From a checkpoint of a small mixture-of-experts model trained on Wikipedia.
Size: 13 layers, width 192, vocabulary 32768, 30.1M parameters.
Training: a variant of Muon for the experts, 367M tokens, 5599 steps.
Below are experts of layer 5 (counted from 0) of a mixture-of-experts language model. Rows are named router (the router's row for the expert), gate (a neuron's input weights, with its number), up (a neuron's input weights, with its number) and show model dimensions 0-191. Each number is 500 + 25 x the weight over its row's rms, rounded and kept within 0 to 999. Numbers have three digits each.
After each expert's rows: "comes after" lists some tokens at least twice as common just before its tokens as in all text; "mostly gets" lists some tokens that are sent to it at least half of the time. This comes from a sample of Wikipedia text that the model never trained on. Tokens count by the router's weight.

# expert 1
router:526501563492536505476501481492458515488503520541489491499470493516503467460503549525463459493478482499534515521489497495478502472510508476526510481470465475521523489482510503500496473482481487531512519502497501477493485539544464508542453505554528486493493495523525527510523512461526489499571472529454484502532479487508489545472493477498453486548484549503530466524503549485521456559519491495478505523510518538523482507500516493520504522513517469504497521492519520504550473503533500481472490506465464479470502522492518502521453480491531520452490495465486496453466483481534466525
gate0:501507491533487555534494543535474473510551493510544456467516491518510456538522519563486518484503503470500527505501476494502481506517509489508470492498502523481474471499520512536493493527503496537485534529469495455500488536502521495491486530518500461499513545546513567504495470527492492488550485444504483483506462504490498518512532487545526510543506475481544512522500507530526490500484487530495471499481490477481478517567513511456434460496470502525517495532547499507488494497506500472464521458494505512500468518557493481494482521485550454491507505469526515471504491510488496510
up0:497483520520500506482553497549508556482489522570506489510485491483488522525507530499487493498458510509478485478504535507514506471493525462541523498484469526461470525495492526515529469515554452487488493500539526499465534506463473489526443532508509470502533498507533548501497475521482512499511477465515501462500498437518507493509512483512469510518497510496499450476478532532546502507523482548495502505502514484530538492505511508520465558461521480499533491518492460502526476502515497516466497517506526470488528542483445472472447482484531504520512455475507541487482515509508515539
gate1:449458479464496497475491502478518504526487511497533497478509517504514452477544491516458486505439493534509508481545482541468511527506518533529529503529506524486546537450515554507536511494541502499512512497492505480456498474475517530503489476490500485488477537476502511489539457537481510491505499541513504492494479512534449501484492542493470487500503487507522481489493473486468525479504493584542495510452510462489483448443541492463537479490525508516478515464481522529479498512514524500548509514558487531499545456474492493493491525489496486519480486488516515495483492513520502494
up1:497519520481487485502509482537479506474499471484518510496455484478516537547479494478526523500537535485508449528491522455503498459472476506481486474521460481515504476460494473457489473493512532515515465517514512458499504491531470497551501533522511497512524452504536449495515536503477488477477486494496474475497543508489440507469472546475498489501484516522528501484517510456509515446485485457480494506532536498493490489534469462547526505495548460478511526478537512514474495462492495452505490493488508485488492513469526507500502463483487469479451487517528510476490457455476439480
gate2:489516553477563518485485497473478457508524466503471503490454512550493539493489517500521512526551485524503511508465501520495521481543473490492498487485482525530474488523481482509472482494500532484519481524505500506513502490480454534448517476488499524548487491488524543489509487495483524483495507512448479519507517463464483510537492467527502464461507534529535552467518482506475511510498524512497497531510454511506506502551493453484487548529525526493448481504506505501482561505484488481533503559503496481524478484532514533536516493483481425510510478531495475490516457490525482494
up2:478487503462503518510501452498507501461509547495519457499512489500481493542531506505488485488528518511507444470507513498482517459542475495519493504477536536533498536467499477507515519477491448474503481496482468526443496545551490489534469502485532510443493492495452514487484498538526473489476515517526481470533483535509504504490499500494498513478505538504492553447552473493523507462505497477524559485484483508481477458505492511515536535506499467496467528501508527541501527515529508544534495500474464517521485505516513486485508476466488538535522526489491464475489490520493561551
comes after: "\n", " of", " in", " with", " to", " for"
mostly gets: " the", " and", " The", "'s", " his", "|"

# expert 3
router:529491534507483465493496476483470500498495505470495505516526544496531543538515489472503533467481524502453522536525536527454527483481506496526519522446488517505490511496528525538541509498519516486501517480555557516484491503475531492481493499464477530497525487495540519499468499494536471488428483499478498512515498515439507445501502511516527504494497489477454471522509471450503531540514495490466483450489502509500502508492488504455504544493480539511511491477484501467473513492510460474510500502462577523461530527487497501451527478480517484493509499504509505538504457533510491462
gate0:523487510514537483484512538512503485467503519516497506514508496491544510469523499489453531551499467518504512510493551497541514487515537505479541477425446454522493493518482531492518489507541479507502508498478509502459508487476514464511515503524551491454481539487533516520488473522502509523488445486510510527511495469469488536513466541490475523504487529508509524524507518475501559541497520514472487508533542512505535489476518493534497531463475494476501486532511498478469562485504467511559477527470463472497502486486498509499493565521484464550522483519509532484493503528483500513
up0:457520529503521563513504447475509505540489476469571533482515489490467433503484525501508513469480497497501479477511469511497499530507473534527467469520507518495490510452477478490476520506485516526484479484487491496492492532538478541474464489466515488494534471468451494488492518479561535516485501504500481492506488487501535498527528503526460493518486525484463494483498474507482478463481455507499555491526494497502505485465454494508482504559480456504521487515504506479488479490487560477461509481502498552551538521504500526489495520503495548501502540524545510494514465538523507502
gate1:506488507489505495497515453485503530481471528547472535472527518557476517505499514498491537482522487548488507498539520504505532488473482503458513489518453496493521510513536520506520487513525513505495524500504529465545515494548535483512513491483508474511502466488465491489527475507503534482465480488471481544552511511527548488517532495498518513516502520452544496536486518490522497521527514551508539483505474500510499491483528479478476531497521517479529472463510571469483543495532541510514470508480528546501498501485533483476465471515512525519489501459461430525500496532460544476
up1:477454484495475526510467512487490493497468496549477500488523478517490495497501500508504520463491500542519506504551490508510505490508487493420517494511476492494500522531506529477532496518518476457481497495520543510560499463538511479521492527515553489479487475474522441542521527533502529503492512499464495526512497471527545519499515505477570550513475517466529491509474539554516487524539511497517524497491488478492502510508529490469475525501489509468525496465528548493515544478505516504535468523470562526492503491520492461461467490484543506482482474483476475512494451514502540488
gate2:483496543438473525511514518524496456497446466466482472492508465506469495502526507481501513518464493470505533491523516533502520531484496459490520539522472533548519487513504462489523470494478511537516529486524512493481538527498482541523527550493490506543501496509524497458498470499484525462494461498478508502466531506504510474473480506454516525518509462520500514520452571472491519500435514509508500518517463493498500508487511488499458542476475487466496500531477525487484530519502450483492515510519477563501489469490444509482516552517503490499534504498555484489488487498528514520
up2:470484476526513456482519505480493545490549525527535452480453528478494546516460474490478488495520492509512497466509446486503525511511496516512476446466488450459481518475452499471484494489511503498486516519472516492509474491485454461464494481496484482532512478526544515546527510472536466490499490507500518509533472508479516468523521487514471475507534478520516479490520466483513476471538524487440502477497505465530528494493468457489514436533533495505491503477509503508516475524487528520483489522475507476501513501558506496521496475477456502481483475475469498502509469548436513508
comes after: " the", " of", " The", "The", " by", " United"
mostly gets: " University", " District", " state", " School", " area", " JPL"

# expert 16
router:478526556487481512487508483497469546471512451514490525500488532514483479482533456473515506507487457519470462453492508504516504474538541449496514522502531501496468461513525501538532519471528469496466508520488482495488479521483518510466473490548498537529472516508458488533536531538477486481510545465503534460512479505499488482479502523489529511487500509496493471488519456466489472505489539503547488460485525541515469525546525524501472529488487524489542535553483467500518508496541541484519506471513521463497501486451509504501486502541492474497534462466468491482476511501505513479
gate0:517462507525484479484468519536465548526508481527470513499501534484469472517518490463510502533548513513539503515505513453513497523497525498545520495525518524497498498477511489498488495533531522491524466482480556484505500516524519487584511475520537480464461511479500500528510536513492507516493512493490540504557493462499463479493505450516532525469528484526511488488461491486491486491522493501482521487510544523477500511504475478547455517485553477522513497533490525488439501472494509495497482516539519463530485492495503489509495484543467467508500516513498551443478469480446479537
up0:536498486461506506473494472519504521486503487484519521512520517515515486494485514532511496470477516499453488545500479537520528498521515504510470529505451521518519483519464499487492515454501478534536487532517482500464460510494534457467471496549487507486527490521526472465549487500513483478545501506484498483489499516546510532483483524497481521551495484492523500505572546558473489504493474487494470536472451467479502506490542477436503488502486491450489477511503478463509578529492486467497496498456518483483479472527489478462476511486524499533529531456479489499495515539486500518
gate1:460497463507441484486529476472515540521443543501512459471489509541461494449476454471516508462534485495478500473474484522526529476478541511527489524506497505509496514519465504520476510483537544514484493479509508507505553564482485485472504483526488495526440514539509484485539449475484502505484532534493506534498515529494516517542492459527477493533466464452510464510485514513503476468505510486450521489512485488506504509517484512523498519505506508485512476475475507499483494523534501493510497534479540533523542485515531502472474535532504443480477493460494464481499518507531504494
up1:517482551534540472507500505462483486466571471439514504551502481510508542485485487538499483508508525465549498497490522543476520531523482528475516496479465516518482466469467493486503531487500453530508496512494506519503515497513530488504499436445492491507471515515511538477528489480482459510504470495502453515538480530458524565540519477530504489485480529493516556510495505485474523519492509519502514462517474467505526516492504497504503523476465510528456493500505466475496491486408506513479473509510512519528533503524482527521495484477478501518505516538503494492509507525495515481
gate2:485477503503537511479443502491514549485511476527548550467501450470519524490488461475509489522496518514545500506512474483502498469509489483459487524517480508552519490487455509535465457521521543475518495505495525565524498543515497508492531473485538467483503489506527502493518513468492497506492490505490520524474438489489521514533482489515488518482504523513520532536502562485511526495522494440525460470461462466508511514505509485548517470536547447509472489515504534516459529493498484491461484515505515495516496519467499505502489491521516519489499490524545484448448482492488492489
up2:517475524466547529513505490480491540468487428509538504520511461476476519531505480472490487516516525505517483465507536524515501487530526501466484523459517494522550501522518489523478494481489548480492512491494504515522462516504498555500511471483511534475468526474522521482531490507455470499514456496505549499515505488441509458540523560541514529493498516537516482507496517483527495510510493516497491478481470491498493579504477485487560559476502504525487547478514490472490497483517532478471493536492510477523466536477523484486507498508487505510484483502519430497499479520490505536
comes after: "\n", " |", ".", " =", " ==", "==="
mostly gets: "\n", "|", "\n ", "==", " ==", "==="

# expert 10
router:537542489523480449500494548468505508454478508475548521488540539495485546538524462466503559503500507492497498534492517527489507484489490501497500526502522501509486558492528503552534501433512526506496476481542513498496554476465532491462530497483509487517486479493519515512511523519487475503444508527508527488484513513493502475541520517519513509507513472470422467513507486480498521522492509495453529502481498517514496478469506519455503504479494533507480521456517501498486548497555531476511499502469506497477502516501486516458511482460541487512510515519534514539513532550499518458
gate0:489524484500525534467428532493487493479494462494482534480462478487499470500474471522506519556516526515522526527508461493466460459522476522490484527540466491512525515529510507512530506519490516525507526497529497467521498480477502528521501507489512483497489518451505494505495506459477502537535504487502536468548492470538485489461498510487501486507507514475463476463502464481528506444470471479512510520502490451492531495554524478511507491466524465480467485510533498515475537533512539487464446549512458447481463541496493517476492525538495471513515501489513498489468544504524512480
up0:525492507536502551544480463511472475519498509491457493531468513492503502506480491494516482542470477537484488507489476457507484486500512499510528527491551528510469488477512486508496454499466456474463538546494466515493480503484463475479471517530509539526532503510470463519476508506492502550532524471529500544509452493530524527472529494546470533513529470472510502516524511477491469481502484472464472534465521496496514513518537505542524511530533540494467514496489502491518533471492471500509479508505540502483500458528494537478495500536479479505483488480497461478453432493518522451
gate1:529486488478470457474509493474482527527485502511498465518537489492477528440543557501503492502527513476516539521507458506515500515489491485524488512502496510472537471475535481510530484488466490479514487505548506496491501515474581508523504504486498504555496506467434530542481514502491497515494535453480505490494507508500508486537486486511484484450506492526466498510534458486499504495524463479524517525482485517553516457503508478461501495521490526535519508525506533506469507507481470513454517513502481466491458473477526468443515527477517495526477538508502515494505485547423478473
up1:506498490470486475461499491547525508517509457502498523477493499541470506503486512496534510436473467510526478498489506521467534539471464517524480503523530502478495479518486470489525497533502456526506528477523493500457541543465492545523486556484422499486542496556514495497530499501487479553483533477495485558478477507509505496513507511494494526481473486527482483512520537492509518479501545483504485496490530519550506509490465539460451512521509554506527472513491506492524506486497543523515479531528511509485513520480504477478510476467548442475510520482484472501496484491508461483
gate2:509518481538469479471523563444499491519438478489470477503540500467526516518488519535505510515492486475515489461473500480496502468483494493480516510459509509535492513454525527494484516516540466507500482484525496503492488499487511475512526516513516518530450495534525457522509519457527502516518512479494496463503520445516477484526489512481495455472503516516461449525495494477501512485476479487513505493496464525523486500462489530468467509457484492522495488438509521520516549467486493513545536532482490513527539487525463492486546486497516528491520462493479524465484499559571494484
up2:523483515496486486514537483537515487503525528530526467530484515561517486522519467539477468490467503549446507504544483489504511514508526491470503509494492460492492481510504520513547510525491506494494492473507515461451549506466531512477500507505486507483536499471495509456509510542498469479512521525488490501491531499508509508479470511481503533462531514516494505491450496480490437514510529485467525480498488517487494520505478491505584507453492524462484487515515525482530493523482485534527456524534469495515415512492496454497442541554509511485529508516494461504472490505485492488
comes after: " the", " a", " The", " was", " is", "The"
mostly gets: " used", " work", " people", " built", " area", " located"

# expert 2
router:508494506503471549551479481499532513484492494519512560475460479504493521557509512487482467504535477538468551512479474476473511552529484547511531455517514502493541504499506515474463525500495493465535523476473482504506532511493507459508482495498466484491510515515563508524462509530525468501445509507487512519472482470469513506504569482498441447501492498490533525504491466500523493521530500499514462529479532471470465515520489504459497489492498496534506467508487467498486479501436476456510493480485476477525492491509535513475493506502511501530511482457520506502506488501453477535
gate0:446503474496490482503503517506518537488480501473520524528464508510483530484528490513534481503514520489542552505512511513515505533457493516496512532525483513507468481473487509532489537523475543498493465473530534460527472560521499481470499555510481549505503518555499509502510493520528497521493476496465499532483574514496442455467507513497481480440538491461512451515498479531437496476506464502531494510508486499514490476524474523465474472522520477505526500460513488515497493470486481484503518505453496497510515496454531476510535534520544513497474482497488455485490525510527512503
up0:506514481506526517511491484529490544514459507515480530474522480483473494485496464513522528502486524510495478487492511498485477512562508484528472517539502496485500488496526544494507491500515465466528506534462478525475486463463502515505525414521486477513477499397467465512504516495490487497499575512533473528548476521503511496515477476502498502527556468553517489498524532477553525529493500532480509488469483527484534490536538466522503541500516488441495524489515482497510479521485488479503483497486469480488446503501539483522496492489502489509469502486503530489545501505510493528
gate1:485474511531507495474500510506529506484511483494507531473485449497450468529472497564539486481517472477535478537497488518505484544486510476461466476490506500492500526510458488489469509490517474538532534471497432478489497518530515501537493514517489507495511508527484457514483544476504528563493480510465509499503485516537555492556497474482528501536492512504526520502482511471445526529468535447516484497483497524528507472526455508531522491483491493500515517536504522496487507466473483486475475539525489507517485527474526512512493523524549474496505497559481453486482450498466504510
up1:464522558487498512514470503523466492471460490491507482492514511486535538510496484467452545511518545467499512463511517489471504461455525505484542532523469511474534543537510493503495506505523508505491482448552558552475489486505469477470502542519509490542517474508523514492492522528510488504498511486522529477513541466525477481486476513513515463482502570515477509481520524508497503480524486494479483489470496498513513475541536507512496492473514482468475543495534498475516514513513541509536438460521514435501484494480526514512484520436485470487490465524489520504509505506492487479
gate2:521499479489514513522494490483508477490542494503490488501486530425501509510481471511489506533515504551437522486489488507513498532475479504494507574456499503477481475494461523515504487476515485476527516537495498497516526523507487488520525512542496477486520476502539470455468513491470499514516471529492528535479525496508473564487511460529491483516475529485486495513506479488482489508494529465447528493485487468475506452526483531525439578483485487503510522476472479503501490503493535523555512514500493515522554539525499476509470524502496496551523499505501462526496556481529537505
up2:473495507486491465519516481546485517542494508473500498514512514521460514498457500460482462510492487519514495518472487510465491461564543495526548512462516494542486473503550509491499433546525493507430485502485473539465508459468512482514496526487474492482498492508495477510500457544530447509511488528499497521502495513532504499522516493544489505509459530429493491467533475475510571504482512466486526454491478485454497520540487484502518505478502497506511522487484529494516503492549486472496467490467506494515512491478505459503491530476529478454480495464511501513512474478511516492
comes after: " |", ";", " 4", " 5", " 1", " /"
mostly gets: " 0", " 14", " 11", " 24", " 13", " 10"

# expert 23
router:493505532503505491529519519548539507538492465532511544490474540475474498491471510473528521547512472522522519446476474477524506446520466526499535497490506498489507470478468456484498516477513478487466518500503448485483516514488518504469486483519473538508506506513467511477485503472488511503466518462488547520506514476541499441499563501469526542511477459460470461501512475505541487487544470508527462491517515537483457514515503514503499514501491526510523504543490492518480499471539527518518473494472460492502472508509488511450488501557496482498542475446485476507475502473488495532
gate0:511515455531457513559514565504495500517528482533478480495493535528483480488538473479474497491546540521525507494493467474506484512514465484555499494516507470540476519541528455481513525455477526540496499527512511477530476540529529524499518482517489482484535502525507524515507523464477507503509512503535490522474450487529501482508550456460499507477474507510519450464501490491533523480454444517503507515504508525472494503508493514514493506501536513506482462504522497486480525473512499488520485528470515523505525544515491513462505555544502471483535521536501560524504478487483497527
up0:490527565468474503473471477518499501456444530493487490441517484507454488467498474477550482511516508509508522513514450494498502497472490471506496535541506534498502502518511524511492522526513493471526511522506530499476481485554552450488486485483511467513505503503485477481551490501558503540492488494513537513506465475528493474511462538526489464522516502489550485529509498498503520481502485528498510548530524495538501470516527496480500478494521519507514508522514476540451457512489541476492528504531451531507537550465493492498496464512524515523541537510473468480461513509509469506
gate1:480528536543511508472521509512521491521528486531519533511506463526507528489481493505518517513535515530521501444455456463483553509517513486470507481473508528458526436489491498479488462502472512529493506505488477481531519497492540470523470524492491478479505527567512511493464496513509534533494456481486494567468472515463532501484476493477527520516510476466504526490496533422477478497486474469523466483503510476500486500500474503478476489526495494520520466471501498507515504487448477497461510500469477494519522502499429469457471513474501533518512487489489478485458500528475533513
up1:522520514458507503505521490544512530509554478505473523463498492540530491482552525511502458485549487487477447481472532476511471507457550479533517503495521487537519493459500504494491524533466510507526487483468502493496493494484474484441479497523527541538468468512506534547493499507484500500485562508467509500533546505487485491504509516525448472479478502483473512487473550537479509466530497518463514476477526525515519512489531504501519460523498518479500524524530448466500483502469507553475500489516499520515485476511517490482470509503481515530482441519464476473530516500501537470
gate2:439512508487500466485468543556474458509511486471517504502518502498472528510472487489494487499469492501519533513532483465538508454528479465501501496511454513476501502473489518513509506481538473499517491533451502466507494525503483560566452475499525486477509508526478505518469475505479575536486522493518514485532550498492507501491505542519506519501472500479511492508538491476529513501477488495534499482475464470500492506511481475477488506452506525548533509518521499507509494477465502536523453496497466492506458550505513466503539527534452477496553506481502521536508462462486509517
up2:457494476489488512475548473480490502460504552488471504514495545493477500461509500497522480480511517526510525532484478472540513517477516517525513502504496557475535473488521468492512451501530440518477498471481510515508484536490494519552523496473436513457523493469480510481514486494501551548490510498476488468497481499478490523523509490511477564529498483497500521502496479504511467519510493543509486528484505474506505535503529429514477558516502483486480538539513502509481511486479480513494514491507488517494535504468450413510473516511495490443512476468497499489510471457488506495
comes after: "\n", " |", "|", "-", "==", "==="
mostly gets: "==See", "|", " Date", " MF", " FW", " Succeeded"

# expert 15
router:531515494493503460499491468506543526477480495522490479517534498454548529456482500460476512515476483482473514490483494461489468471480473469463506551496515465480469519497481515523505490505555454488512533498540500534521498456525502462542498515517514500500503505519525475474522491514497495510544501503501504507466491476545514550533448477478485520489493484525475522511493498496549548563478453502529482547496533516488489476476489540491519538507548495524482485471515471524465499506535549504500543484551480490479496535529503510477507530490529474506529504512501515499502539487531497478
gate0:463484501475525491505449491511506478530453489481439502491463501522560470440499531548488542519452478538505472439533527492480515471484504483500541509510530560492535469486530501467527529499533488502513521516493530468471497461527497493503473490494551495511514506505467528491522501512519465510490494543478570493496493505543489490509521536483489495513498497500445489493537502484538485517478489508540495533490502523449515503521511517527500485501525510513483478479498502523477492495488522533460534510513481494448513498489491481475446508509488467512530499527539502506464507468494507490
up0:511477528469507507445497461537490515494540498514483515494535495501492493521486502489524548534460488519514479432479490487499516478466494468464551533511522535496490486548500515533486519465506462488538511537498485473495490463500500459550500484505500476495507526537440526453468502487508472499510501476479484516501500466516465503551505487518495525503473501511495482497509475523519498508463492469467478512487482539557505471511481537550525530474546517512564489519468499498534567463510499532502501465513488485462503490472484489472506505454464475512515489483506495472468499498476494498
gate1:496491473484461489489520493536537535503534470508531495488501469514512504457491496498500483573529508471430477495488495486534474471508515440441535482508514483491528487446503495482514485525493521512458520492463478482522473518480475540550583488498514499474508484491497514493489500475513503535491523489506474548492487562503479512506494510500512532494484434527502465515469534531503473503530490459497514499489521501542497488494475478475497477499525468531516484514505535488506523498459504484472486517521505495472512496467475564465507470473488503486497509519503535495513512472466519541
up1:485501511469528473491532530525511532528511482513474507488502497497512482472538471491498511506515482454461487487496494531550519463510531491465501486472448468541510529487499483498489484485535490535518496532476501567453536543503474576556547480505488503448530496495493514519537496510514481585502545473528496556493470535476478471516515475528512533499516469525464509541493534507491491520492495468521483504503522498487459491488502516505516495535494490512509537443490503497487490483508468483500493531550508522479518480509501499508504503475502505452493518558511495514487509497495505507
gate2:499508507528527484460515516497484498527484497493465494529484525515577499506516502505431493532555476518497501505556487528529462480490471497518487516505493528518515512500491506493533558511524542522525495542479449497508479519493465512481509480489508548552471502530502510499492456478484542483499501455448478498547510515473451492468522531541496531489474495539518500480484507495500492484467515513493494514493463519491501479558534462516497479511501516488544538463468518480498496514473488545477481516521528544452519503491472464520522492528523502496483534505494522496523503496501505549
up2:496560498477568530531503536499488473486505507518472430519508490519541491472514505489470511502557478501467561486507508552494510530463433510493486496543508474444504524478543484437515532509493475511478508485506487478517513495510508481485516506498496491527508515492509476556482492509485543508491511498486503458511520499461509536505494491553525533489450498489501552481545508489508525489486528518455482494478499498497481473519529501548493511528499483471527488486464481501476494549494494540490499479506505489484496534491507455496559479499523481527490535520488533488510501486512497526
comes after: "\n", ".", "-", "s.", " that", ":"
mostly gets: " He", " he", " This", " She", " \"", " It"

# expert 4
router:496484551489519517472502527496482518511517532551504532466422524528466492460514496475478441478501493527534489480498490465537497480534542506497520453455493528489526506492530517497494500492542510530439478539468521471456509521494509538483502484541517490490521488487477470520501528437465470501514533491517479473461497497537493452497537495501534509494489451497513481518514504536485486504516530519538506468527476494504471517547529486503502499493525540490483523558491491525529499456508506480475506491497472512489456516498561507498474515492515494476539481506486517514514476506494495498
gate0:533460500473464502499486528546509551524484507513464468494485476524514488492455517495507501476493543541472522500541469538521494518534515515559511486507463537514494533510485528487489488470528498550447491533494499557466449462537532488471512469505486507501463476445500501535487478485503478506509516510582464514529481549515508499493492477504520498493493457491507511484521542490460495463488510509511467520476505479489534511507476496536535520478541506504456476538456507508528483506495499494525514477526510494492505506489486492496449516497515483534511471537504514529532495492533495502
up0:514499492496526514472529507461505489534497494421512488511477499533497514534532544465509506488495472491475549512473536504493494514465498458522475572489483486462491499469527483487489501524511474489486531535491509497474485478528505508513501522487548521534525534468475518528490505492474522506501486520468523431523514544485533497497498489481507535439522520483494481510489471514515525485492526563528490522519496502515495502459478484508556533523459524519487545485514480487494539499530505516497482506484447493443519506514470475461522484530518503495501517526520486492554476493547495530
gate1:548513507490473490472467513473512482489521522495508538501523509507553512485557490489479479442493506498524520498488501523503529522520513488497477476499509521490526497523503492497500531507506509510442491546482537509514484472496492493468564503494499482510474457450487478506479468505455493535511506525484477480422509513501527470533496512448521515473506475552494517515509517476471486474491495484506517510558443499491519456515533460509537476527490539485493489504502488460528504531521521451543494524502491544507472523504535484514497475474462466552529487535501468500503480527472482483
up1:531474515487472514448458529481495504486513469486526547500462494505543509484501538524481429474498479507499502492474497492524467469538525471480533436488497560524506489513490492498502542513530547503474522482472509496495456480524478516475510517493485479493503425440536487520442494522528522495479498481499523486494516501500524488514511521484494501509488505491510507483503510500448480475468513465516510527504510529513504498511520463514575473504540516525484469529473485480523521486521507467526495533490501514491504491530512486514521479468449459562521505486490485516514489499459463508
gate2:481428497493507435506498508530514494528525484552514536489505507510500492482497510489526511486510514531555452497494516501532489538515504460482504470509523512482463538489505498453459499510494478509512470559502489485432511515493532484484550529546491530475511513450531452472468548495530486513516502492453517497483523494515512481527484477512501502506482450504562530531495534523489516530488515462470533534485501482449503545487508535501519498496476514510520504499511500484513539498486499482517493520480490495495459514495497471505497466557483546524465517472511481507493513518517537514
up2:501493501495486460499485517489501523509466560449485510482467495524496492495523469442508497517499526459467476497496493540511527478502498466498546499528477502465509551440528508503517509476495495480484469499530493508485506526506482473513514455506483526486453496477469516531437493475508482499481533507511496480523532558496478472473523493507493498443438484485544496544464475460500508469461491506477543524521435505500525499503520485482504479519507512448480531508512482468548514487506506488520482513507530490505535484500505485523522496487472502429512497472459525476514525528509480490
comes after: "\n", "-", " of", " for", " in", " at"
mostly gets: "The", " other", " for", " local", " the", " by:"

# expert 20
router:504506535488484481471491503455440501484516564488487528470464477536563456497490513503464509489546457482473552533513499517480467492495518514483519470520499517479526513498549505526489517482516531509470510512488519517521494544524498509467478493487556494493530496518526518531445512463532502518528464519485498474498478511499512526466516459539499469491499484514537524493484493493552523512480482503483449494524495521483521477477544486500510521530488467507469492454541516492497480476450478486500527497447504484515486492460495478543467515504526527468512495526510522490523468483545493508
gate0:442512480475451519490514508435512502512532466508452557538493518527475493517466446506512494497486518465495485500483523513493504503514541513507502516467514485506506505491520515519498489513482532530480535535473515525538526483488463517486517512525467514528454510561532542441506514491501520496468477526449502533498501514490524543477547485527495488506467506511497488484485476477478468540523508460483517510520518486552462522514510488509506511444495485488504508539488507458508479467498519512549511488504512478515494486520522526521486532494465469508516486479455498518468496517449473449
up0:513511473489498551528494467478519508534503486501494523463521532499495500456501488508495465521498587487495525485483474488492524511554518512477524481517492512495502514548486490475500486497499511496495480467470551507486458509570474476534518507477510496510439486494506541470502470460524513444507534519467473495513493521456486556543525461540523504502485499490496495458544481443504480468498524464506506526510502457462481506503534520479497509511465494464488517515498518503507474493546489512493512530490514503500498502510505542523488519461489491529493478571490460509480506485485468480
gate1:503546491518466529520479486468525495490498520507515507483476508501505471508526493469464488484539483499550518513482493572486501529494552545535489490513532513486511518561497486496518531447517502517489477471499547497507496526512484534516544549510513515518472524517473494578477454463526485545513508516523484469508477494460461492466527497469519501506470489487502486478489524491520542524492465472482507498485448497515495509526496516502492498522495495540502483468509513529531459524463491489491517454541516481505487521499524544547534477513522494466505504539549487537503472483516503480
up1:499538489518482504493469514463518480499471505502536473492496489511503467518502522482430485470494470492521524495486489573543497510500500524514511470504553482548518491531495511530500526499531513491515463512513528525534523551503481509474529568498525529513494521482502495583446460468508487531501457505560480481502493523447503472456524501499501507509481472494503461494510526496488534542481451494469505498526469508490476497517513488497498503534489529555518495460470499517538496536455496520481519468515479474499529518493504523499522485514531487473519514520490477540489514489499502478
gate2:516471527438495493515498494499481535480480517451472524473475518479510514520457465521501518515471479491500491475510532535468495496507506519506463487528505510477509482496485487499447522512478546437465515488468492443479529552515479468514517508493484494518517530508517501483462490522493498492477486509513519537462466490541489529517502516505467508529528506472499471517501479488500486511557510503511530479517487493532553553490487536482452499499446529449481507460448488516463521508476470492465529518459527492498511473513488459515499500520519454477498463481472509525513456518540523506
up2:493532516511460524490520564530516462527564506509533458525486504482519477545509506525499484490561468451490480506473451507519519494494481516534496539516473492483509495522526534502517513527505505528491542511512485506550487487468473480485495439508503554502503483488521488553488480507512498484515487489491537527509510541517502522485510530542504537529510511502446505529485492495482481468510543472481495548484514444472528479474535478531497480493457505518520531560497498529484491497480525488524463531472522490490502462493489525489502476512517544499524511506481515456504520492539515516
comes after: " of", " in", " to", " as", " with", " for"
mostly gets: " the", " a", " his", " was", " an", " he"